{"experts_per_token": 4, "d_expert": 32, "moe_layers": [1, 2, 3, 4, 5, 6, 7, 8], "router_score": "sigmoid", "normalize_top_k": true, "init_std_router": 0.00869, "vocab_size": 8192, "norm": "rmsnorm", "tie_embeddings": true, "optimizer": "muon_variant", "grad_clip": 0.5, "train_tokens": 276700000, "dataset": "wikipedia_en"}
Below are experts of layer 5 (counted from 0) of a mixture-of-experts language model. Rows are named router (the router's row for the expert), gate (a neuron's input weights, with its number), up (a neuron's input weights, with its number), down (a neuron's output weights, with its number) and show model dimensions 0-127. Each number is 128 + 32 x the weight over its row's rms, rounded and kept within 0 to 255. Numbers have three digits each.
After each expert's rows: "comes after" lists some tokens at least twice as common just before its tokens as in all text. This comes from a sample of Wikipedia text that the model never trained on. Tokens count by the router's weight.

# expert 60
router:129174143160130190095117100078138148104105129160166108139137131114078131095134113107146123075165187075114112137129162138147155149060090138163113112103128133198132121144073162128104103196164159158142153100195168111098145096131132144166140103142078147112116191134157109155104102116142110084148155124090100136172237127129150106119114121154114133098173173139080097134157096143145199088208
gate0:195186087160173125159155169118103105153099139114149117119119111198131125156111111147151119175076103086123149105107063091131111129150099161142115146084166127159081138137100137126160147156177133061179121129190139114115137117111066136157112072136165101087120155116144087112122134104116135123147132137119150168086099146192196098127111086156106071108167124168162102115160177126024078136163
up0:164077128129146092152172148188159108122098098131162073169182130160124085163089140138159148152152119104132198118138106117086071187091160093135135089119172178121103140181067096073164099089059168169125104104146151102113105136116174158097129187140149142068117109126124138195167094114131121110117094131075109139090134104178143087124132177096117134086137077121187126102166131118167156135115
down0:117136121110144138131084117072144099128143046114107117105132139078102125148156165128206145105120175109148087159157120116092176094164108165041128175146112150175139138147092128180125090102117175094111180108119066134123129105133074140144132113070176046134149128133123111143136082178107145141146113121153130100160082182100131159146112038122134098092142117134122131109169163132075109052161
comes after: " |", ",", ":", " of", " in", " the"

# expert 47
router:162158160079122129176102161124103144092149083158144151135132135139116106092163105142111149114166139080086152135121147154120110105050113131106078181118126133125093101141070169094056129155148158114094079134126175170103148123089176133220193159140105083112122135159074126123187079106145131071178162067106110145142140112152163098078133083128130147139125175121081092203149110153144123108110
gate1:129102158121103134162127167090081113101108107096114133121083115198144121140151146142123127155178179164017154133112119170118103079099149121143099146156142135118131116143121164089113219141103075070097076164149114116105117125119183119149104134124145077146123127148097169080155098148199186139176179073121099124156134178127153163064153080096149118147128159140140125131162184108133098156080
up1:157095148114114145124168155136088115106148093147161126147079113128112098120089111179077114114127131132168087130130115234104099096114121123129143138090167094187161124058148130129117126185121122093093138142160159096106173113163118141150102104143202056119072120176099140114100153139119135152170097174129125077118152174151139110178095121200176164078165099064159144140161104096073110164154
down1:150157103165162163077141162135193127130088088153175086099150120115074160138189147152142133149165139102137106123129151104178138133153146122158117086093150098141099128156134086086099135079170087148110155133107114152078158060082156182142100118143062141091156128112180123112120178099112155148059135146123138093155140200120095137171107132133152158187095105196163135135100090105131181077065
comes after: " the", " his", " The", " that", " their", " this"

# expert 12
router:146125086092132172138119132133047132100127166127111180164149100123126098125114131127132122084196141080071092145145154147136059146084122169095122143114160109118102130116086134115042143131180168140079090151109164134099146142095148147149162131143141060114109157172167075121158111110210124090169183088107091124144123113130159125044123075168117133065136164134111115168160121138106104074159
gate2:113083087102115135203156167148164129160114110140120142154108111162151170129175113143103147064157133122111130113126093113152131109111108159139160116148165112115118156145105140104055176119105181147007085215105147144139130062097109131087178132140093082099139114122135112142119124154145128120079159130109187137162136148147126116093117152105099132086107225121129089182179111075174093128130
up2:162058161125081114080134100122089166126105099104175146112150135143117127160103061148101155167136132098164165129090097139185174155103053140147129147126086133114111131122161147140135193194161157100166150128162111084151155208130096093132122141129128129211110142085122137156093088123103121133125045121117141144133111111144115086132108103122131101141179104079138176157027121150119113138194
down2:072096079110121089140121130103181129131130099072056103142071145126118119162115133103071091091124104068127170102143139111159087118113123134101149131086144099146181129124138127114072133085150133123131121158143159109141100049117200086128104124174117099166150054159169086097122119134128071135134147082121137112110141097093028146148136136091161031134115129155088102097113131118167114095086
comes after: " the", " a", " The", " first", " his", "The"

# expert 46
router:130139120125137156170145104125133122114107134139111168114126118114095124097116142083119123130160151056082150171197162179125112139096073157127134133141116058169078137123112095156032115129156226110129078163134145160105163140092108104166167102157083040129090171148127117106218095154154086111147141148099104127106147129157108126104138116144143077068153152127147099180128115115117106063139
gate0:167109136103158171161146138175122103162164105114057104104094138122099140125118083171146150143118150074155181150128125084114087168184151119103157106048120103172124151178100059168179083097099166166136113116189142170094153119120133117149134117164100121092128139148089146099152146129107116160159167136064069119110149148163127122173121110179123099139154202081158114086106139081087074080127
up0:190139156130156050109105108083158167097140129148158108113145109117196123143136161151127157136128148129137131122119023138181161139139134121108069190139178167109097109176115090062174118134168096173146131113153124125126107109164110093152113125072153150131118098089177157099107164115108192137165087096127111162088118142117155149132116157053083127058152049167120152112152135147130164102108
down0:145044128104169185161148101133134143123141119146094091077168159138110117141142112102102177111101165083137132150153118152085141181115171143132163142123054142149124116179106147159086035099173062174055145108172133141149105048159123153119107092143173141126100124171129139133103123166121149125124143121127086160183142120098092177199148110129153103148148177108075150123134137100099165124179
comes after: " a", " the", " The", " an", " this", "The"

# expert 44
router:131165101139156116106155147078142128139155151194113102167158173127139097126132110130143151097140141096071133195148148119167140133094140144170087082165110119115138135155146117118100155135155158094120124115196173089094117059173119157164115135116101138087091155120098107154081106118141117110199132083096137150156175157094123128144114084153090084037202135118116109139230076149123191121168
gate0:144077138091142100123135177132162119179147150105098069092103166158157103127106151161192115153147196071084111159147092133097077142131126128108116109158132153157130138153126181180120098077116128154115124133142135163118126076115149086095155134152188137096128134153144070069166095118173138090201082126127105143134097172132169148091088074140111122061172171100111161114101152119033151151151
up0:117107156138146111116133083135122122150104115131174108105125068127124053167152132127182126135135189116179179069101090166103117171150102078157131081066145154163098146119138109110111116097151159124138167207121109093100185178089127075157070126147147095148128126142188143123165165152183092123109106120123130089082095094133139140075087138129097171116187199119106120085133123149192128172153
down0:160158126158121169102165148113118100160143065119100092042083188173122106178181070092161110144128158144136131091180089114147138182082053107119107137145136109181107139158123078104079078139098132152102071132121154133087123114164124141098095136179174114052121133168094142120169153139120127155189144151119159113144124164135115105076130174110127065122118147130104127140151102108125112105211
comes after: ":", ",", "-", "a", "o", " de"